config = dict(
    hidden_size=128,
    n_experts=64,
    d_expert=80,
    d_shared_expert=64,
    hidden_act='swiglu',
    moe_layers=[1, 2, 3, 4, 5, 6, 7],
    lr_router=0.00141,
    vocab_size=7589,
    norm='rmsnorm',
    optimizer='soap_variant',
    learning_rate=0.00546,
    beta1=0.95,
    max_grad_norm=1.0,
    max_seq_len=256,
    dataset='wikipedia_en',
)
Below are experts of layer 3 (counted from 0) of a mixture-of-experts language model. Rows are named router (the router's row for the expert), gate (a neuron's input weights, with its number), up (a neuron's input weights, with its number) and show model dimensions 0-127. Each number is 500 + 25 x the weight over its row's rms, rounded and kept within 0 to 999. Numbers have three digits each.
Before each expert's rows: a language model's description of what the expert responds to; "comes after" lists some tokens at least twice as common just before its tokens as in all text. This comes from a sample of Wikipedia text that the model never trained on. Tokens count by the router's weight.

# expert 33
What it handles: Word pieces right after an initial L or l, such as L-es-lie, L-ower, l-ux-uries, Liverpool; also dashes in number ranges and million.
comes after: " L", " l", "L", " | L", ", L", "- L"
router:501499524560485489525492516493480504477542483520549538459517516522528443469520532475512502467482505483516496521482510498534475508516471524468517518470497476526498518498517506507499493493461505534482511480494481513477466483502479508478501472512462497531472513479465531484489500524505493563457457535500451501578506486500472526516475502518488500431549504491506491496507526516489482497547
gate0:470484512531506515523516524475524502498483484494530518515524536550470469475532549480507501449458501503508481482478522520500498500531491518484509511538540468545487537501480475476545472526534463480471510498509475517516457489465504505497489478479490502482464498458482546536500516509454447504506495529534469491517515469538486517523529476493490549478496522512503523506450493452537508507512
up0:537482551521541506528454490524475520493484488504453520520523517493515537514523507508515487527450477532499506497503479493508505485439501509496508543474537496488525533494492458508507493472539494486483528475466505512509468508519548467520494537479515521475477497496483507487548488516542427492519467465532478487524508538487515508496520494493499501516493504536503530439534451467500499473480
gate1:489470561533536491479475519500496534487481515498517537478514425506505511496537537453496495479501505529494495506483515511522528492487531481481523493459480480507459515511500481551480503496477503533455493497518503478447532474505446470490491507487506526506491505444523518518517474524488508510457526555504500502578493543492460510484476531511461495483518511495491513494457489510501496482502
up1:511501528492513501492495496513529485525517539484518522483525498535480504548530499536469496515516505515544507487502554512498514489470521513487465539477516488488526452515500505495512444495570477549529506477481500501539499515520521498572478528494464472533525481490494507515482492498515506541491502509461526475471501519504509475497486535495518546552551445509517485549500534505486489487479
gate2:505497536496519476512507508503490508487499482516472536465514470520547462491521554517521492454506520516532465545496517532543494518549482512487525506480511503517495496511505522496513551521493514543547536465533469494499514494475492471497485456466512519512488510455491472508490467488528524484497497482553501539545510511496495475524457494500448553500519493504496432508470475479489513496538
up2:501518456523525486534494509511525509491469516484510518490472473488493502481491511463477506494524515521501506497494487510476520497516534526508525539500502519528533545523512552500477561480517495490544497500550510471540524503551475490440524519442458544503466455488534489490477482492509491503474539471515500507507519508437495497563504530517497473463480507519512511471531471527513496495505
gate3:495520541540509478498476547468479465485499469528537518494507516527477438471507497483489513476484508525508491504517527514495534494538494489511483510425498489542523481498506509532510495517546523545484472480476486509486482508516473529494453469501500508515506527514496526486464546515498548533495488530548512481534485491532508440524461477500490480536520464487484502531501489498510485518557
up3:489503457475515486508510501500520499515459482522539534482487501472502462530520499501510505459523482504501530489505557520495496476541487474538514550474534511506526461511522521515542537470496462506561468499479510496557483510568485548471499475491537531481506493495505481494499481482511535508498510489482491479474565493485527486542520516519468476527531529484504468505538504475500490482473
gate4:528497535559482508509491534462473455466513504495535536513525442475521508501517532487474476486464517527489528456523494529477488525484482537486522535488504480510510522551490509538500475502528452532478519500566468483514522481499496477503511544482532439525497489490490496522474502548493512509508522552513475525520523518545499487519522512530507503502472478487479512474503461513503484486507
up4:504498484514516543490460479547520516509484526515507516444485535502506498487518501508505530512512515525530525460489523527488470524479512482464467497502464486435508530467503538545517479519489548517499525469501475513468477459457563515522475484557515517463501513471469488487532500536506488540500509522511456443487483498501514482499488506521492466514508530481498469479479472523521498475485
gate5:498472541508484526459479480504502493475493465535514479506494507487508445487524541480558514451476544507492504514475509513482509521534486511490475476475445475551522478504537536481500529492527475514515499456529520533510492492483458456544520492467470515526477470504512562498494485513517497496547505502495498525512488547508513493469498493500471460500494501533459525474476510460506472472515
up5:462489499499524480514476488456515526516501471534497515544480521484483487480520518414538478523474494488489497489482499486491508501516476554508505527458501530477515484484493480457466541475476504541494544507513488487494497533514504488463466541512499539511452516466528489478462519538496534496524480478458508482461504513494523470494525515534511495509538482492514519492562482506526492460468
gate6:491485522510497537471467493475506531481476478544514514498524463528492487490492555527515515497498494489538494470531497503479455509501471494525531519465476479485491497471559519508564476465582510500485500528542501498467502509487518487478528498504480518450510500479485512479519508502473501508542529517500452515510502471528514488432494467510491493495524512515479500475528457520544543492506
up6:508499510494512525457463514502495477514512521509517487571505536533469523490527482519472509505522479513493516471471488537495561512518500505481532482508535513486465510499466496485494507500495483452488514536500464518516476475440528526518451523535447483518488496504490535546488509511519508520478481487540533486525467520511469515524506500470498489495532537476422465495499540488514500519524
gate7:495512503536525433525478475518510514519508493541513526489513465524493440490504522459520465493492502430509481515488521526513499481466485474501509461514534491538464484503502518505515483499514497500519509499540514495540520463517464493484511518453527548506466524476478498491465505493487485526500523485547442487557526512498516534488476494503457452494507442478521516522483517487491513489507
up7:509540495463552534474499497503468510495504498536471505477500527497468500501508542501471531497491478531465500471565459490510504518519540481492507509481475480513481497537485498536565531494539470496463469501498504472464515505517566536479489496540493483529482527518521481505503523469519515508473508484433514451499495521518493468494482500515488503462477498540486505473496485516506527511446
gate8:519496541535503503462492489490447533471488503508514510444501481482469484508510514505512485453472507585503507494519520500574497495535467503503499530462510528550512488462473526537532480506458487532535482488496529477496494481490488471504484495497498512524520499472498473506488460491456512488488471486533474502544507540492478512475510514521518512524498450493501458519482530520477488537530
up8:539490460483461482513484475526569555476515521525457508508488465504510493476494482486521518515514460465499503519546514518521517494486508513512518479496530517481510478539551509506544560525501503504509494481490500488476478501508502517513487475557557510489503533498501521506534500522466474495557499462511493443547525486493521498480478525498451499464478496489511529476514512476473501533502
gate9:539545534556531456491510535495561502500514506494493527481519491534506463531515485521519453456485485519519477448457484470493494472475513467468486494494533476483516553479509480488496514504522544523480518504513495484508496506542514520494502481490432516544526516488483517494518494501499497548501478548497557458510524505502493548467503495510456500463480520477506495505501477497495498504506
up9:476511508507498496468522495520507464505501483508502493524496457441470473492488527485542502526507470497556491513532493509507466509486505506519479529534477431534507482480538507498519514504509472430500479533519514494437486503442522498488483498536466524518521503486532486501483483533503511500445522489487501498454474490496493501533483506549449503485454505525513490459491518520500481453482
gate10:505503570500490491481484497484521472518505510501465499514520491544557468517495514517479510462476491491483520509441493512499536483500510516483514504514479527503541503470513521467493518455472511498459472467467523493502484476572479517497505456487526491526555496465511512527485501497447512539496466486515496519498524503514506504498520545474531544457526497478459487506493513475541479543527
up10:499514500496460493495481526488522495485485502524518496472450512509455509556483472525468513513520498517478477445480531522506515529480498503489500494562514515481465498507506509513466517536538492502460513511523465508503503486485535498552452484521486476530502492451500483513504445507443547494502488506515487471505478502533509450458518513524515469467497533520452459476494540510493481535511
gate11:505498504448470495510482481530514460498516505536531530463507498511525474472451502491525515502492512516554472520483469446489486456473482527535510477473518515525463470510495482484511515505558529551481478507525491472504481524533486477523506522521469500482476481488515497479480539493520468498465492514498464513506476534537442486497506517508464506499536501501559526472538524496486449491511
up11:525465522525474510500501552507447486480469483499503471474532540481534479504552477513471488540483489464503505521500506475496508502503488469479500484508512516451551460517501525463493467512496505489486489505473505503505501481480534534549492497490519443510509498496498510548477467508517473557462539511497517489532481519474468484487511542527568501468527486505491505512562490517471487492515

# expert 59
What it handles: One- or two-digit numbers in tables, dates, scores and lists, such as 31 March, aged 23, 5-2, coordinates 44°10′.
comes after: "| ", "–", " | ", "°", " ", " on "
router:506542537519500542446508507466496525517503566530535501477498525529551495516519487515518491486459477484495515504527519548513487507524499504514507466458481509510488486518496543505487489500503504478500473508498519517474485536465468437466524507502487470495526515472493510489498505432511461554490500503528477490548522500492474512490507494494447516508514513460469493483512484565496546503481
gate2:490536475506499535552501469491483519489538516505489488466507488482514478506494468534460475501469471473513488507489510503511509513456466501460487503486521525483516483502488493515465482535577513477537513517463552502539496477500440485440515475523504532520468551525486518522495510502461497542447478514507474525508482518497495497506515465472524539464520522516496511491481542484525511509514
up2:528463485490462483492527523473486499487484476487511486515497502467483538524509498495533519503501522546472500515462471490449494495492497486520526505510503521525529511509474506498543510521454514495436481532518551440453525460534506503505500456478513452478497503484474493451508560468469467512513535497495499500496479513481506467501497482536477527499477444457503502498459469492505525505487
gate3:500503491524495470487522492452487488567445513514481474475493483523514444500455478513472526510518539488493472537510507527475530497506508515526530513508491491507460503427516492509507526509509469518505522462500492506514495494473527456533500489507540472528545556430452504524510506501514540525477465493480502507495459509526512500480485504535527483471483520496513495477540521495519517499496
up3:503527495503493481508508460494518507524488511537475512496496458508495461503540483493523492469439516522490543464494512490477501489553501505529477453498476499503486516557547482514495486516505493493541518516507516508474491522495459537474502469507477493511494485527525493496494541452520472517477569527510469514466522502457514485485523449490415479488506530504466518525490502509469501478478
gate4:502513492500477511430503490536529510492498549485512517479450505485505482462496477509472484519544516548514496534504511530543474496513523497506462443465449477481483485524491471510469490507506466512509486472514501507480464509504498518513519516530458557479493462486522471534512480496482495506492512471533476510484508502502478528440462497532498473443497500474440486491503499525493498492454
up4:473483541511506506573520487514482518506513489508492500497470508492499529457458496535449514514497482492524528512536546537483448510521525498474461478489496485557469493489488490527517454545527473520500442478492496509467491516492500493510480500526501494514502478513553489518474487506500465509491520555490531503504495496488504531561496484531464471502461502482518530520537443500523495515502
gate5:540505465521500539484516520509486516514514522517466487463523469546510454498512509550512510510482537476476530477516491473479455487536495549513486463487489550526488488512481512445513521477471506494527511497509519495546494498491472500509503492527486529478499480556489481528474485501513497510521503479445493465492517470473517512552497515503508511483477494489552481545534528488459563491472
up5:545492482513505512485543431478482491481515503500507487500527512528483450494509513530512473562513514445496493484465514475502522523508511484495459473509498508491528471484464508486543470465511520474525509473531475525487483525470479463496476480486472523498505499523523514502539458532525571531438502462493454496515500498548496485504468499479511512471482508524467506510503538501483525488485
gate6:481472504523516474501457493482526460526478476489572507479499502531502484508509516514523519516494525491439531462510491537528496455494474542541469490516516468517487485489511493541506513500516492478527481488503522530484469544462543440495454480506484487508458491532544483519559488501511525484511501479493501528473496495490498551504502496489544467512484506489505488485522511508498435526515
up6:497489514511470454510482524551480499521533505455509461492496458447490464508509515527554498498478496479469533484496515555520451519484512492508524515472528516477512530503470486512457530478493529489517536494510432520509514518493548476500515523532525522496495503537534480487544493492520519511485522502501466533479466475470492520482498505453506543521508545496488541520488495492483497541484
gate7:498499522530506505466510501521481481463533535520505507503491501438499535442495524530488482485511570515489541468534501463490459499489474475502503540493528524515492431490502544498546469491514479497468491496453473473516484496518509497471510468490513505458498504500478491519512473515515512515460515550491474495484545490503492469510461487474465515480495496534466527458492548522519505490503
up7:491505496547467505506541494464495536498517433482551489488512495518544518513506503496509525543516519519472473535469460454512487482512493488550525500498528484467522488504460508507493488511538551492472521513510516486506494495514512524481475504465510495502489522458524532488546517550521499504509547550498494481496445562502476471493471510495548517461536497496477481509480513482507517513521
gate8:475507491521506486544501495480488500499480498537491473496466465535554491510469493500535485504472444474508505495510556505498511479484492479464524528511495505516436506481488488480518508508518519530519496489513465564574444491441511468489522509496468545506509470481509481502501518499481507509489478501496525526516519464474525537535472529513486514478516488475524550498505513513525492558495
up8:497468515474501511507529523490433435537498521512501520527465420493517494475512495454501483495524490494485469515483495481500514497524517517529528525507469518515492454456432498478500505501449479469507457526490494510534535506520485515507470505498529472511522477463505477507502527522459482456503528512536464521520507509494470472488526522490516503489516518512532482533495555527509499492507
gate9:517496511458518501486486494496488481478464439525514508515498537466491532496499473564484515477519493444545513499520474518546471513494550484490494486534550493507520492491468520485520507460514507483506477508500517542491465489507480535464460521573491520511460516464500513465498518485509521537483513521463503442482524525455511480529505476467512491478523486468497496483512516481483484492492
up9:510465470455479514478495535498495527526539523495495502528509492473491522492494499477476499507474556514497538500443509476458515458506469480515516500515478512510528543481526497470445513478502515500472477496477522466495515469557511555492516499431513501491525499485490503547514573494453481487502530539531476492472493490468473496482452521497531522505522499523502515529493488504499503519486
gate10:475489492513513499505504510495525547501479432516485510514506471494510532553526446484555517465545505546485513487507546494493464502477486494510444510505520462485461510544517474539517507513498481439532468522483542491487497536478512491493500509526480474499498439449471502512517516478515496498510525514503462520487522459502483512503462522476516503482494556496501526475487513501487476491486
up10:515531513522523545507540503479491535514503526475497494502480517504468468463503478546482457490488485509496508446513485518495494550489492516511525486508496487542532502464499530450483500477503532489479525516504494495530513432492520491512484499480472525482519559534518545527508479530506507528522503480492537489524529529488536505516535469537460492529551451542467497491536467488510508497479
gate11:513478555502484495461474492482504466508519537533443510512461522476494480459487516512523480483529494508464538505488526484517493494517461528513510491527493529486519465474517504526491509481522521484519476509495473481523506518484518458470508494455472510528548471486548473476558476487509485523492533483497467531510521490493504494512485542504456474512461472547454494488516464511542555493488
up11:474467516498463479499536496537504476527518508512465500525487495508512525457497479532520494503492464495512466508505478510507493553532462514504507528498519493511523529511469535533464473500518520475541444544469505448470473519482540470486488521467501509477506519510521479502559474490483498529494505517520497525520477492474490445510507567520458501517533510527473501497513457502542502540526
gate12:465475507513521499524537499530493473547460489470521512446478528534485491500497486500487510483538490468467482476484493551488464504455513454461484466459495500512492511493478521510516501466490542497517497463549504509505440499513499524506508482519503487518525492520523495510515525491514504477480450470439535520476510513499483536507481490461511449516478480500484547540486541481480456512504
up12:540497472515477472513477485497511537456487490471443522483473475492505525482467515516515522542472476497509496458554496470466489444471542492480493506489508538527505506480463495467472468511459448503515477493486541481482536510481511494528524510509518547493513510465506532488442485521481514484512535497547504486494463516508498475507465472524526530506517455531526469485525490484495516496509
gate13:494495468522489470505488497475522492496484491508475485530495493528510492527548528474508495528531523500507484552495509471514517509485520513512492473481486490495526503498520517521505516473523457503499496542518496449513517539526517564500479542531509490475507547499537494482489489482504507466542523528500474541510480498564486518515514538466495447492474487476453424508513521521476461448481
up13:509516498502545480518460503534486488434508499535483525514514496527513483506504474486524516484502500486480508503522510451497490506489506459493506476466486507513506476494543492509481492521525525482528466562515476459526497505475518527483501469523506513495517468505515511482506479451504458468533509501450529507508555483493495534443452495565496521524481485498553455527527520482492488547489

# expert 26
What it handles: Sentence-initial or clause prepositions like In, On, At, By, After, plus particles out, up, after, during, until, usually followed by the.
comes after: ".", "\n\n", " and", ",", " to", "s."
router:505507521525510503483497476442465492525494507493513508498483499506480505528518502502563555460499477486479504460466543494512518482502494534492507471521467519519445505518494507503448576529459469530475462478485501485483511530479471490476528512501499456505511526477519503467510537495530490552509488488518511505507513495455504515549519455488444492473522462523535486470511500499493489502496
gate1:496521505540541525530464508509509480542478513486531508478473542514481509451484509532459525530477450516489548531489515508530474480529519498522531498512526488501457487505510527511553476456535498534461459492474505508519519515517501527483517503516478509515549516481492472482488507522506466548485511503496494464487492452515461514520526535497511509464541482517501496479531510482472457488546
up1:526498508514517487496502485491480499500495521540519481513542473443524498461516518516519484521500489451508494495485484473486473525538489541506557510484522491482530472519498448523486434523498507512547468494509511467527460530498467478509518474510487474502487523441517453526476510507485478476555506505512511540520518491475478499455535523482481504503455526555500475515487495513501478530532
gate2:537501501498494499493487531476534479511467482532468493481469536525477510492477536528509478481506497516465479421529540505513524493470495498478471508460510486473469467484470523546505538474478455542530475443531491551497504486487547499492520498486518528505507474471488500515537509494510495567477507510545485527512479513507485510547462510485490545496490502513543514497494483482479488498501
up2:470486473475503514521478487477478470489513474490517534490484475485486513504487467468499512484516503556484484546518526522527468480526490514485443511495489495494502484514507510480492485513526495531463513481482488514485551442557535485473541495502526464493516506496471497479471538523458511498525546484449552481507525509477463491553517517494506482543439532493527455520484498508491500514513
gate3:544480521510537533485500539518508481504526530517500510461487514472457539500513483487515485491533496522515485475521465479490504484559456479484510458506461496501451453456510543533451480474481464509477483488484497512522540500445495531492478499516541474508504501506520501525494502469488525488513444502496481511528509522461455504482503484501476514494477464475516557541509485533491502519487
up3:460506507459491529519501490481496506476477503486484523536521500480491510527455522502505544529498498520521533505465528494522501469493507553488573496474487508493491519482485448479480545509512504528477480464483495468480485499490494510483512488512538472515479534527497524416528456514513537513534484499529489464525516564498509529497529519444494527499472519531491492503477491482539494478503
gate4:503508494508516492531452540511554484515498488483473517487474500529558495508512522511521528504453471472523507497508531443522517485524509500480508486492456499503484564462487463511528514494463457528537485510502449491468524493488478490443506527505500468493497527490532504503461541480508457505541549540494487490521539519481488522512485514480518505472505505518460525506501546503538492502494
up4:528497498554507489476490515524481484521469467464527528513488487487529498500528574512497497500524513455501492488441532489431516528505485504451508506462512493477503495469493481485485475506494507492469495520477518505482499538510471509492474491519488486493495535487519497455503522532560534531509463500479563537473528506489489488466470523452489488507505517499462493457470513548503493509522
gate5:535503495540510501500518484519484466482492496509492479536485494519519531491511476513559513463491483531493507498477498528491456481504521514526510454493450548514450507535482508501488545507462440534510463495520539507478484489475525516470540506508516498498534556514547514505553501493520543534461543494544490504507500552486506504513500535492507500474469531503476490512489497506531517541483
up5:503516542512499547493464489524492503487514482505542490503499533476504518481519496517511498520574481497529486500468498478531496504522495524513536505513518557548537473474513473459511478518448478490469525479485490509470512553496455526519482485500488501513527509504494465508492489550531507497474486432449481471462477491477495482478494522477510511538503454518506469485530514478533474465491
gate6:489490537464513503512504484520506450516515542538490473472494513540469500478520526523523514510516487460533508533468514518516496533518506511526558525515543508523480534460483466516442511526558483497516534515481470484484544509523498540473517526498505507488497521520531497519514506508475450532439522521494516463508493481515471498519513474468483475518558482511533470484524517515516509506512
up6:489497480485500551489486508522554490492489480501496538534496518492443507482492508550476509506520518488509465472527525533509580467477460486502444508477448489447493494485498523518510490505510498456477534448489495491506489494498484503508505509513433495452499464532488501497533500486522484504481470490502459507518505500489501505528530507506541470505503523529551504475518484453508536477503
gate7:498531532457524520512510498530501515502525475512506526465511478521472542509511499502544492512522509433465495484504517495540535498507489492495524483524524524510461561470458517503466511511492476469489515488516477548529487544544487511533491484513491487523499499475468479527514508508535493511473510471523528488515525468468534519519458466485497487495530482532553513438486520521513552490475
up7:486480509471477537516471492487537517523485487490542502529519508535545432455487531510535486506531491468499474529500496532520477496514502509498495533510516490469512478473540483530539496532527490495507446499463480487503466499506522495456552526511524497488521515501511480486526501464474485504515492473464515462520513514450468516522494543483471516565448463480478497493511514488515535518513
gate8:489491491516554528450494504489494542462467499467517517517531499491523514435520494465524506474517477496499498457489504488475483524494499489498521459545521489516459517492487526542499544543483503473489532518457502506491489559492487474499486488498511460526526492495525513476506528497514506473443471493519475513504507498474449520523467510456464510510478510481481496450519493491462508542550
up8:499484537504519505480428474511440508504513515487444502491465517535522552514481512486494503514487522463503485523473483549528471487492467495507482515515509496495516511521470520519502530478528502518480484513516521460460518459457482502505534541541480510473545469499526520445516518491501558466481557490537510487473506487523516513520485488521472486521480476498515480497536516508517533475501
gate9:523553550520502470502502474447499486492478503523490497472516520493464535477491493535485498498499483524507511502515561491501535478486537514491514464433520565493479505510503506512499508518503485531485518464563499507508437493511507449494476498483489469524499516492510514506536530518519552490539450475500509495489455501505498526524486528456514477496516517485491517502535480528524462466513
up9:511543537510551523532511482486514456513514528519510497450464514517511496495512496459505494527464500570452525520475479446446535489479504474470487509489559494500478488551448503504497475505523468464499529511485475515489482497524496525503522498491499485485513495494506491506496459521511486495556458496512514441503492494471525494476497465477513461500530518501479528542494506487476483514519
gate10:502493490503487498476464518454484542503487526458465488485502470495503484464462532456486462515484511488489472526464507515540517524475494547553485523473476509494462547479558502524471491525505484506459501508460456531518497541484495505497477511491498506505465511490542510507480548534495531524494485470493504535506522464493496475474448473513541493480533464480484480477518519488525492505537
up10:510481524538522478473469498497496501491502502528547544492489512526465520476529516540567497471529463498503521520489478464532509519492510503499499513537517542544512555475500503534524468562500470510510505484505495489539528518461497483564537522554505486474468492527524525509512481449520492508507518513513526523512509488492472479509514482480472509554493491512473537496503503486545495517516
gate11:474463501539501497488454478472473548539465482459487524532541509540467506511519530475541529512486471525496506515495542454498529503481516481535496486503481522480495452515505536481503465556527480545515513507497524519503483476515507519516489517450468485515527505456506484455526475515477450529480482470491478511509511502461472513481524492503487491541533496491495492497497515469530517514454
up11:487523475505495458477461484551504524483485478458496520527469490460533469559487459510481466484541507458515485534487483491529511508516539461507513518507541506486488506502478465504490543488484523468497527514502524505518497546501493516485497468507481471500532502476550485512471531467477540485516571522501482503513480548501484497502491503444441497518477514478499479517500533531508520497496
gate12:505479543542494482492471503497489501558510493504503479475480462477455481526507466528510461494489494482490477481505524480494479484516434478451480486490466505505517449446502516530510520480498458499465494493470495482488541460498458482491487514503508473496540577524521530498502532509540466510506504469520467478491492529538481514501484483510538518473525452528496484473490532481473497496502
up12:452542497506509488534521523505510504536540546517528493508487528489483534514485477439456453522517518515532505499507530486504527473548490491518461473434485496493487495486502506527490530492535460492473502539478512525517511477498505514491498485472508469492536487458539478525519475500515482538445521511509505473525487517451521494499528508457514502502555491523516490474537477485504474540490

# expert 37
What it handles: Colons and dashes in infobox fields and lists, like Format:, Names:, - Country:, - Region, and time colons like 44:27.
comes after: "\n", "- Occup", "- Species", "- Location", "- Family", "- Order"
router:491500505510489506507515515502477513524485530515508487521494555513492472498482457507513540456432464507445509521517528558503487501490439532485485502447486499498476488527496492523505550502452501465481509467509552504510505522541460496486502460496487480495518510485492506499515539498453443518529495497512478495524524486470457498487473502529507538521471514464491537509511458508476491485486
gate0:498532491488500556452507517510540502510514508533484490528548538503471480492482464472500513489460483505509529519496534544525515461517476509463459520447532497514485422484469503530431498515498477496528516509495503501511505542477496520498489525495503475468517506505493499492527516493482527509510520479529466535509513497500542485466489542516496537513461460504484524471484451477509498484534
up0:506518486529507489447529497485481495477507498502529486465552475465468543487519544528463494517492468475495486522469505505448479457514486535527544477488510482503482435513498510531504484505508548476453500546515456524463490500504497488512481548472528503517510519511503473534492528531492462479522499517494480466549523463495509467464520506527483539477511485510490513467486486484514489509532
gate1:503540507476461514491495508512462530514538500475484479471485546478513487506495443488503464489513512524491479513486474545538526487482474489491495498489525470463515506547487513523470532459519486501489492491488495515494478515533464481473493496491464527469506529488499497485522541520444497536511479461490463504529514527486512459470492511542448534518474519474484519479489466429475449506489
up1:461526501523529521509505493528472529494473450452483487468494506507502497468477498506490503512482534514496538499545487440541502472457453519498523544497521480467488499502498512516504545480512431531473508523472501530466509497507530515458490468522508501508502508528485557528513506506487481523491481520499536514505518493483518517455505556532504450520492509546507479487475520483497523518454
gate2:464521490475464481489468442473500530491516462471529517504484539477544494525482490545516519472515472489476476495490489525550508512493484499504481470483522481503518502513507486469524500488510537499514466470510525515500523487522461516530487484462503498504463545463516497479515460494470493512557464504497461550511568495505497491483492494505497449508490500527496536488462461561467492523513
up2:524495522502534485463481534514497446501480492541509459467507509512454533486535500497492476486463525487511464528502518497492452467535485493500503528509469499513452466484508504549482506500503428514451487467474494536520516520492529485424518494498467528510530495503485439507542471516503504513490536485492540485480465513504513509498465496529521523502502495516487463501498493496531501488463
gate3:502503493481499430514477521513534491474508505521482505444462504490469494515522495488506515485494542462461534539458499507513520493514505495438516506514459484501481477516492527516459488492445485495514523470467483499509541498527494447475488488496504457534485541492487489491525561492487482507530513436515491480491498513471511516490461532533491519520455476465500497488514524532498524470533
up3:493522524539477506526507478508524502485488519540547507516514530465487438487516494502463498508538492510530496514464509495535485506500459497490464470464527454507518497503509471513513498506518508526545489448465511519514525492474511515516440500473513585492515460516456509463495457469503507520532474514479511495491499498501509484506433483501487499493536508494489471520553527489486506535520
gate4:465527524523482432554505507506482490493488526513490462529490500486479480476470481497518508492484532529474446468502515504544501487451485478464550473550519499538463479489517542472488513446509524497475503522476527514536537512507503521485509444467502469439516474526479516524497485497521500503515504496502486472503503478514481506514501478485492521490532533438512479533528478500487500512487
up4:521500526487500445509474495554456534486484435534482474477488493532497496503494515486548514486554506512535491496504517496537508472465514483496506518516513497513515510508508481537453529462449505496494480463486500461571522493504497480499507498463511505511502507528549505528452505484510442493437447494484488509507528477507492526461534470490499528498472481487517477517496512508500507517515
gate5:530526517449499507544509508462517489480477515530505506500498528498506508481522506463464464490477505514488499523515512475509473525483509520502500493524469463522491442420516507518489498525481459487485515461496493606560481479495508515508516492508499518491496473500495515480529500474523495518477494477519510479460490494458515540503522501485521545468508502541517515470542522527491469521489
up5:518495454495534527535541510515461543464481483491519493463479497528531532505494542521505509454454504500530527444461500472490513524486476501498534512470473537498495492498485495527546527483498526519514474492517491474505517521527482468498502472531516522526511477505495519516522489480475480525499499523550524492556464498528488544486452497454505473472519467517496521481518504535517500450467
gate6:536541473528495517478463492505503477490553492470529477552489516537492448486509469517520477514486497531470524475474490544531497483480530534481481452498527485529495489510512494539511481481502516536513522503519483525506491523474518459459526535550511502495526529476511509498531533520483535493465516481467507491529540530540473544520487494494490507529449511505468509485526539476486511534488
up6:480488476501499505479534530510489488491518499467490466474505561499489551484493520490497488461442491525516468541504496502516512499469514475448503502487518482502524446526520496484479464500463475460469533509475520487527524545514525527531520533542456514523524500510464496542530483515520474487512525486518493449551491513439512498504494468506482477522491472490487496511455516540475512520502
gate7:496538492545478478514491517550480467514543524497509518548464489498431514454476550491529493476455460539491490537538496448508500486502509473519489478498521478481504516540518483527532531474465505510449476502480506515518516522453474516470512510489457497481491451503495511496508512514481485553527483473519514495521530509502497455503476510515460504495512473503489512503469467538495507499492
up7:484559519532528487468509527502463513512491479506531498523469504503495523499488448522529462502522511513490479496459466507489502514476516495467523476524551557528456472492485523474486494480473494539566512515484518492490522549503496491497485512494524514486452476499469519553500488482477465518533477517450531552496491494492539517521498467508527498532527517507511545501535488495510515483536
gate8:508509515480494521502517482493506511519450486519448490525489493510498523479508483525508516465494515485508530451529491530501478535499477530519505490492477513509486479565443494454530508518524475483516538538495489515544478507495465483450515478509481428512483498477495498488517500497480517464538520489517552518539505518480485492448445487491522497546476489472518478508521530490509481448471
up8:538473502473520533463494457485507480471484533494494497517516485487462465488507483472483529508502525510496533490440474490492452477513493519503548506482529455498487515519491529510524479525492448464484505469489530505508483482466511499512511517506542469517475484463528482493506464500451444497460463521515451525535484523488514505500527495514516505508508476486526560524495531551534536509484
gate9:473486494504444483512495500505494527511489514538491477530551490477543497523484472489477480489468548478486513523487512558523499512546472455492513464463476544513529528539510501459505509503502491491493502469474531476544480470479514529524478509476510447540507485461473473465485521512507535503505512485495465513528486492540504468469538505495501451451522481489520485508470506510484518536526
up9:490483500482456521538490550461446468495495532487497561468468479508521512463474494517465507506487524522491475514530503484510496470495498487471449528525495500565484451508503497533515544515477516520521501484488506479492536507533505536519551527477488489482511504519488502528505508536498502505495487529503489442520502505477473499512457489508453495501442535502531521534472476473504530528478
gate10:489502497469517527495524488526505509540552491495475532516526507524467495473499483533529510459476474464502511500473502515521494445458490487496511454504475523470499493527567497466486534485519529520534493462524547492501505525467509483490493497528533506523531525466508489461507513474502526515566551477490503482479481519494494463538462520522502507515496503492453493504496484483511508544562
up10:506486477513499518515503517473506510430481529496501488545501490507459516508542453472513494462513515497473484482465475468512541507483534563508573517451490511498516497517486451512511478528535517517476487529526498494541522506492456501477475479484509495489549485493517538478492470465475530505474494503515527495531495525521508547523512521502507547514474501477528478521488541487482541488493
gate11:466526545471500525495484468564491509532472533508507521525472485544508509476502515519506536476472481500489490507497497499481453470440445482538498497502500498508512476487528500508494496493507530523489483482512548498519506515497542515516528425520510472485486522492518487489458516535483451489490507471534488508513535483532515501483493494522490493556496522493440520513518441490481484512544
up11:512480455512462509484493447496519506486560485467531480512484513551501501533514506519507523465508446559504513526504504504511498481499488510448493475496536496505487479504469527497470478481468528477485549475514495477454532492464520471532483499541530517509506520539464480514510499475500504487533530500519520474500468488514466513529461468532471513493537512455462482463522507477483510541502